Weights of a small mixture-of-experts language model, trained from scratch on English Wikipedia.
Training: a variant of Muon for the experts, 3559 steps.
Below are experts of layer 3 (counted from 0) of a mixture-of-experts language model. Rows are named router (the router's row for the expert), down (a neuron's output weights, with its number) and show model dimensions 0-191. Each number is 500 + 50 x the weight over its row's rms, rounded and kept within 0 to 999. Numbers have three digits each.
Before each expert's rows: a language model's description of what the expert responds to; "comes before" lists some tokens at least twice as common just after its tokens as in all text. This comes from a sample of Wikipedia text that the model never trained on. Tokens count by the router's weight.

# expert 10
It responds to: Quantity words, adjectives and nouns after an article or verb and before of/to, such as known, most, several, part.
comes before: "of ", "to ", "in ", "by ", "for ", "and "
router:434505527478510498511516576457507533465550403561470444565504548455460381437515501479502459525456472506533524420510420531547446449593404438527457476530515522459462551469420569474484521516486504510392535599412487404465537513547494504507571505508447503423515519404493515484438406491525515449531449421517532532591503509462452398507461420510380500368582591415573528464452483553407499525445540561470563434525598565485547509559518492508486517427519493557461491455547490480438507524498430573583530470515521587531453443483476490472517453516530512541473500451574505528558420625533467486
down0:541474499567437486437548542445470476513510527493568554476436413509504426487516487513545429529447567496425498450429517458482546453472485440462505467439571506532494505506530491481497440455546440432419505591486562459495582549395549426487478529600493534535466606527509495440438551440481498448505466566501421467433481457547416468574583570482536537508464492513523575602638441405510497453528530463542502567524542615501572443414465526543569498493458504509505495565394484549571546481476456434515528599488501390491504510607427570436436509460465425518491544558523441525497555528500428526
down1:479504540568514369522447536561539501559557583572592492532503577505523459488491572469573416489528549547576596514426508501526480485401474527464550486447527487528592609507507433481496436547560478415476433563450474480571428464492489430558489477438580513445534528455520541473494501396546510566483505453453478517489569495524498506566471524517457426435619531543497502459448589459490525510528439453504396443526413468494544495505487490459463507474418523539464551473449429451457442448451499436486614461484505570596465440449551493500506496433407644430570549464509498504484524507417540497
down2:427545545513489543444632446501543583537403536431461488465451518402477502490566559481524448488472494539520563551491500455518445496499491486517475490494538437489551424520480558478532489539541563520519557516533548442527400450479533577502491480441430540422561420569591506397540503531435423581553550406458554474458445632542482501490425570513582400541502533483459421511512481493540517574570483435500474472536551465493567459479524480526532437488553483467485503341425522502453542440491474517526642477404588488426487465496498499420513489465531571469565490560541519496565582472511540506
down3:487588531574575492433507575506449510464467550508526562565476549484475505470339510513458464502493510599491522485473578460552521497430503489554382457556591575501545559514455563490519514500427471581452542492465342484520565517485465452531588507477522493520442529597484460518527592464464487447504502518593471504600474584565567412447441447513545484536520557541423471556513588558508556467438511457537439549558510480458573508505539532429559473507500513412606434432486477414520557507558517490518426463468543458521461486512453568431506596515526575526554532558503530535478425559457498482
down4:404530556541490546528493509541491515449488523476487559473422565422456478537463514466477467430542486531478376513443466537572487554505505490542575529518597443519603591516514494545449451559474469533431565479528431483511483425496566444457446443517447547379454508481418420574518477429578553515604587432496476543498491486536497524548425505552467501479486477557439571460585604510508524481513536489598518472452507485489442458620500586436450492518480557384537572570572572508524467484451554468537546465517507559501500538452497525505459455541551529375435527504416527484543473383550549527
down5:405477547487548413455444462509503505447540530494548541451558460553537605516499528429518503477525435457533492487530476507504441474507467532470521589464590557561475573508454427498512424478563515547376632490501464480524508496573557457497554531586564417461575464490465463536489496549512491578535468453494473555470525520499521440508599473520415437462544559611436456469527515513497454553457507605562516525497518471452527485557464392522512520390503509453444454550479470501450546588450532379527562475440549463485487461457478529520468585562481424444416450470507433421486431553647546455
down6:463541406500469511487486519444497475554493477658456563511478551475518579557513602572388527525541537465397465532492472608490497458488462498487490518400557564494499539548499637474512598494487517471435447528489512484537480458497526419539435568475479481481517492592580483510462534572509528524518510451486508555436496519395526538541590414446543519513491632438513490537477519475496481534495409478487456510558462509440547573521509548390484579478534425537483407486481501496442613541538486573421495429560505542483540434445571450591519466511596548498410433508483505572462478558467477519
down7:551510459506559517466492458522486521470556517500530436463503536464502493612452379509472550445552382597547471508594496418478562490500491514546526497569484474461536452468515448523417564523473512540424564396562489544499418456488474541379569526412478442505486514477432508482499388595461475531587596496614548461591532548462503499567462439483522528542492494539534478475431471486560619576510529518559527547663545458580442495489521577525526517487517478534412514501432475548522478586501456438464569514493474580521478535550485526509417512471469476396539501574518497491530546530561544516
down8:504508438400538428465488546575482439517500506526539502491492436522464466482458543508450544472542532518547502549508447559424521403406480418589504475519454562493524435535527544476426327522536438471556464537422527466560574430464530490502461528479537509481559532466499450439517436516490421540498521515453480484439475522475472453528536535504555479520435501508625397493512410555543441469488488468432535468549492490507530543436528493524583511554545418577441466508483415552483547601531515486549461429536519585511593380605434555602367537435500490544454469529540469484528561562516566455
down9:590572503522398484517480494616447449548542497576479493435459474455600507561611519451554619552517587514513508489577575517612440403456508590467558505491385464453518484539500501534469467556401465454403436508454483512565480571465540482550461488484481488553502523501499547446508405441523402489468492555567535553408458421514534464458531514533558495548449505460517450507504516610531470515422450505572456539595526556477465539472534495523540439510496512438528471535533454518518544534459534444564524469522510474586446475452575491495471528514524462525606494492562433495397580476439531410

# expert 2
It responds to: Last pieces of names or words before a closing bracket or pipe, and LaTeX math subscripts, such as ing), level, ch.
comes before: "| ", "(", "|", "– ", "is ", "& "
router:537575507613486483586638445473503502439559541445500532483557515504539495527480448440446503521542603456485401535485516497494446465365485411475454574501442495505490528534579491543582480505566520498512485472552498519405601464524516515424519482514509548581504516470501529520498479509472499572530435483427513528482486517490396536337531511434508487523435477454584532451514542451432524495481517532538471494417495577544488506490438460379467477492478480389415486514585480536554453578419551493392525562433501450495523512480564440472463507531564542564499436457429540576469397520567562528
down0:499593423542520593568612487498490488483498533518562457567536586398554490484593490535551583558455502455583494570413433488491432422537543444499509570536520415453499461482519456451504531513464437504517514397492506472517531465500459523494581470540568403519593494591594442532594570499492523542522407583558550502471521516459471451477478607536534511491452427522536513537442536462415501474517463483491546549474621571499512457551539446533558516433485484431476444466509517612440560486431485488382461463456421503457490548500477564515515575475439507424532438536558493479532499537579462514
down1:559459515473483494483554545471471462573462501478653436517584462563487464553511561393496424529557436527423558533571451462574529401521551483582462501508416509456551502516534489500449535416424534554625513542502391505555468573425468410467460484489546538528414455514503497540441513488517443565417490483454550463446366508480503485516557457532431550469533543582439456576493584536409515598498520514468488527516515550464527502478519492435522530622575591515432449448409491528536603455437546467517493519412470432521468476473502516459438504542494451525510500544499482436450501468480529483
down2:508419573524524402462536500430501515502583418515540575483411500477518562460576552561486495549433464372483438471510427514462570513536502530341522480441524568602500553546492511599504539528498464495558536536417445510442493453603471423463372471470504477457489527456548489550465555567516496551477473472424519463537502590550502510546421454524512569457494587462574518475467521521488481476631568483563511522486503498596384459526466455543538444425443585532555476580479487470566500506438453464481526465494530524563530561460468484414483527451513573530507484398525497530480520568468475457
down3:494496600476516464513485457495457488442431474530455661426529556520517425456545528555424575442486487485479447426467545528473401461515582462548384607495521410463465503421459505479487505510460537437489527526537523497515517575544463471446568456522420415503461499478559607504480515478433495511529497463499555600548480458512523468527494453403492455563517475464485540575440470474532494473461600460480541433456628497490496459492527588466562520445474581408586533549492584544516527549532506525517496527407450476517472532611525425486443475534567552499409492579554501526566558424552521566
down4:487569453526514432484406591540546442537443499516478422492509546454478508559541553451578510452426525577430486453505514466489534519513460552583492462432608430516566490489535468546525510583513475525434577523576531535491486506488601491587499468534540641426531535435558521522523474557493492434450499403561507528522558422469592511385457445550524634470538380520469482562467477569477593514427469538554453389497519515413578521565473392540545501524508461491459528413491540509511535460444435546523528514494537506494515453465523442439538443510482450488572479499551565528453425545473542510
down5:593479533501445534477445461436595482631524583576492539569575450462459557596403498391553578440507501471510549507599518532493578450462460387571470460463510569485502482551468518491533487506447500480498551503542527516452483539514486585540512459521480481502411524575467485510481448411514488442530637493518486532527633539461500391531437528456484455483536394441470527549559469509496488415541461473512465505469496469436559456523556465387450544430479463614470496462471574462487446591506496505541479598506517454495499501482503423432484481474540459485580437503503597579546461463490531516
down6:570474490495503512405493529518548517503510573546438474429483481545492636510425430518508503456473428505541504480493587510449566473540506536494427559462449561518508507476481503476491518423514528465514449557462518522579454375490456449453531491570425481496492462500526469538531487521512532520479470506488441437392435504489437435516525528596549514572579503509449371549560489449493478462450466487454439511444517518479462630434449501446478470484450593551472586471498552423557447448550524498469536564578492462655489396378552563454416507480524553398469566512476383438504548497479460529
down7:458454486565535461449485606483518478496544525554490481455579508449502545544595526462516470560554470547488488471515509567496475463508516408419432505508504580474560471475553480484580516491505520408535482533549574476498473492466432424556645543518532540510468491573409477530532444483504424509504483553634491590593490534506502419444515534547489563538485585505537499452488494484521522447494504520609388554456476514487391438456521601491490547490578447454486584583453513508420526547501390506530436475541442506540533573444452567405501472528609521523472461533469448510608550546386513489
down8:510470550464439520555532439556411497439535497513486477485535527470521498500452457488401456442511479486558547596439464479543556495437434449508478431435540457456540482493437418504494567393449544564449516551534495442504413407464407538619475489508516549533554567431504417531565520398520522484554544590460482508510549447483470478522604525409389511542434558625477499536543525493489468403500509577478524461469425528504525423633487547494503433498547557545521505515471489470459469473456675480515463524449528467519567479526522439585523505464534483567477542522502408507504532580481526547
down9:463482490517564473493585435492507513540506550459488482453666501514518532431511481490555565416399599478486450540466592569548454376462516486410527522562607481455529554517542536515434480507453458517500490533565491453387495524536497467505479490587496361413441480469502421420529500507500432488544539626445523514499447535520520616507476496443534517498437424512620521517554429479536482431516535459598527514405533393555412524434549493451524516453573520526533511491598532514451499452478461442558472450494441492404474492531538523478500510511528543528554418498494505525530519468540497548

# expert 8
It responds to: Clause-linking commas, conjunctions and prepositions such as and, of, which, but, while, including, when.
comes before: "the ", "a ", "he ", "his ", "it ", "they "
router:457439421547493460504480467465536522527540525525563477584420549469519403500535485509513485471553538416469519546460518570514551530465502576434566541536413450560509493528508532499492565507460497544448514392563529629552502525489558445487552541499523460536608567590576498535557563503493480464426498587559517565457547533527414490491498482584504530482483349512536454515530506576506502551470556479555546493481472446515502571474527442517575572519516512582565502483413523456439614520579492610478475490519504542523447423581457504565572523492424470450500523553565520407556630551450497415
down0:482445494566470419540437614464487478528461505547495451463411474504525541535512441534521522479399596524438590469527519571571518460496485488454473520562520504525478441525489572511455412401573479475568407513528516503571485539485503495560605428472554515542528418502514469543422584479562542607479458503523524509515445433451494525478538471500463545491444530567485454451460466522520429548460551423461416450582458576572459508528474519503469560458455461419613570519565485529491427462557560532511546486573403553581458526597546406464548544531490513482612404491568481515485472482446420459
down1:479414483463509543476562508464543471575549518546529417561516549477522544522449506527534501534423458514601492481550507557488456513507477457557396504494558418497457570461440547513559500468581435598403489475505467434409433512480467478516483534454448434454495514428504475504504475485497591520432463444483648426537475571394437483517540546457493576556414389595514397407501572559428543480523460500482486395529526503524495499526485559432541531381529481531487501492522596505530463484529532489502542546551438423461497545633464462444488510500531438542480464615471468500555452462515568497
down2:546531492492489400493530507424544533547494461461504484453615434415373497445407450600496548467506545472501511497452484432501581516517429577439609512507556489497429549509370456492495563529538563498443503499514523507467471561415472523472521459639448534444461518518455526468529528444517470491608513470543550516586509470483519500569535494406519441380592493469561412437464365583514474531528404552538492572646507566554460465498486525485529427491482478470512508529517524463543481524477483489547494541479491549479535545483524475428478529515504553627525440424539490543539503482516439469
down3:516497486522494484460426466457427461503480479486532542418462580510537417487482461514569592483458591508474633457484463399551564529527465426456583358459508504550438478546591482512503516396475453476507451482458529557499497473556458478569528492479455464528459511533608516589472566464526519479435524511502440500433452504472484466467403468476465601509464509509507579484485471533551482524609471569504343540449497553593498556486420452497572533478483495589543411495460489522614486516549557501477502452582444527473536532495482393555437414459521498558511521448558538536409497543496496573
down4:491601557528395459495489473581571528468477497540510526541419540472559487398544485500563493492499525550391578538495471526520510528491532479581510562523428509544601479463530490533487410503542467495445455424463475387477559523550583440426471505527542457442536548548467594468441493461497608528570521509464538574553509546569505363605463534485452581535537499485501413489492439562500505461515561504515406470482589546503483501473453500483502578571472419521566579539457464552484449418463535469481438501450520509575560399575487532480521430427492506465433628523448553514501460464556536479
down5:493530509532542459548438572511510494572527492509429569425418576473483507439556459442506547463530512554599452453460484496541506443516494512463512485473458564544497494451497452496568508478470441560535413504434576528448555525447513443444477559509580464443497503512472433563339442440509584497605442523356503436520464569492444640540455462432481518484448454438540451552466467467527488426475590416510508483550495541525482582469576458512547487521450451522500554536563537503492546433469562436470499497492529460624533442438537587509495497471513533556520514550643502469570494497605478464
down6:476592447461429498510452465465557444578527520497400425503477500442517506543627410537465467544476478494540478524486455515554567591458582432473529432451525457497547521436504514529530515538589562525630550459467482480522570517578474518444445484537543478489495472458577439564430485546411476533593489494420483477535524424491503482598495496538512545454534472478533527521455565625470525447566450506601500452451498510441472508533468399526507565557469534457462497511546502489521448502524510391447485523556517467533474382359372556476532529499401467537469563481518397555456492524490447475
down7:443458442570513548561464544570525525385404470571543532480523522617591497489402538493444498425511411445481503520396512550512360563495453501539478515485470442521512576519431512484477550496474478473568366528521476590461413558523519484508472457566511504538502504510491506480486526408542570511504511537452473480596494475643468467514466495466457476476521494501543518535610517509505540501499507596424507523552473433527520527474501406611492525529578599453460426551505501460547470449444570484566476452527514498595505436522417415473448559446530585536532531509533528566455530429437521541
down8:531472465477498541443549539518489470504598498477453547432518530502536519484491547522429493397614485512435437493512398514507499530514480543493551446594451470476491496545487483504462406452429470606524542548438469535459372447557502505500537490529545536488508468505590548511443524540564592548481486533440464502542562553534607465429413577540454450581525569486463460464491493475537470469581598508497503482307534559466517549497353543411578544506471520590537476517521549484503456396483566471581489487496442533469490476466536530430500561476589491496531458538528472459514507448508607555
down9:562410527502500499446526531564555405595431433553514518493436500466511563532481397567484458476510450483439453475515398486498455556586473446535502583460505557500478471409432463520495558394502458510522524455587462443486575480519499498591438456508474490516506495512530382533556568481492405438580571514512510496513509544537565526602528577519532452474520529479484521437520542573406501593468442461510453515400571492464397494574580475513459464589360470576520467500519507495541504543588489514513525464435601507440527492491513519550432547591460600498466494429531499474541554499467468449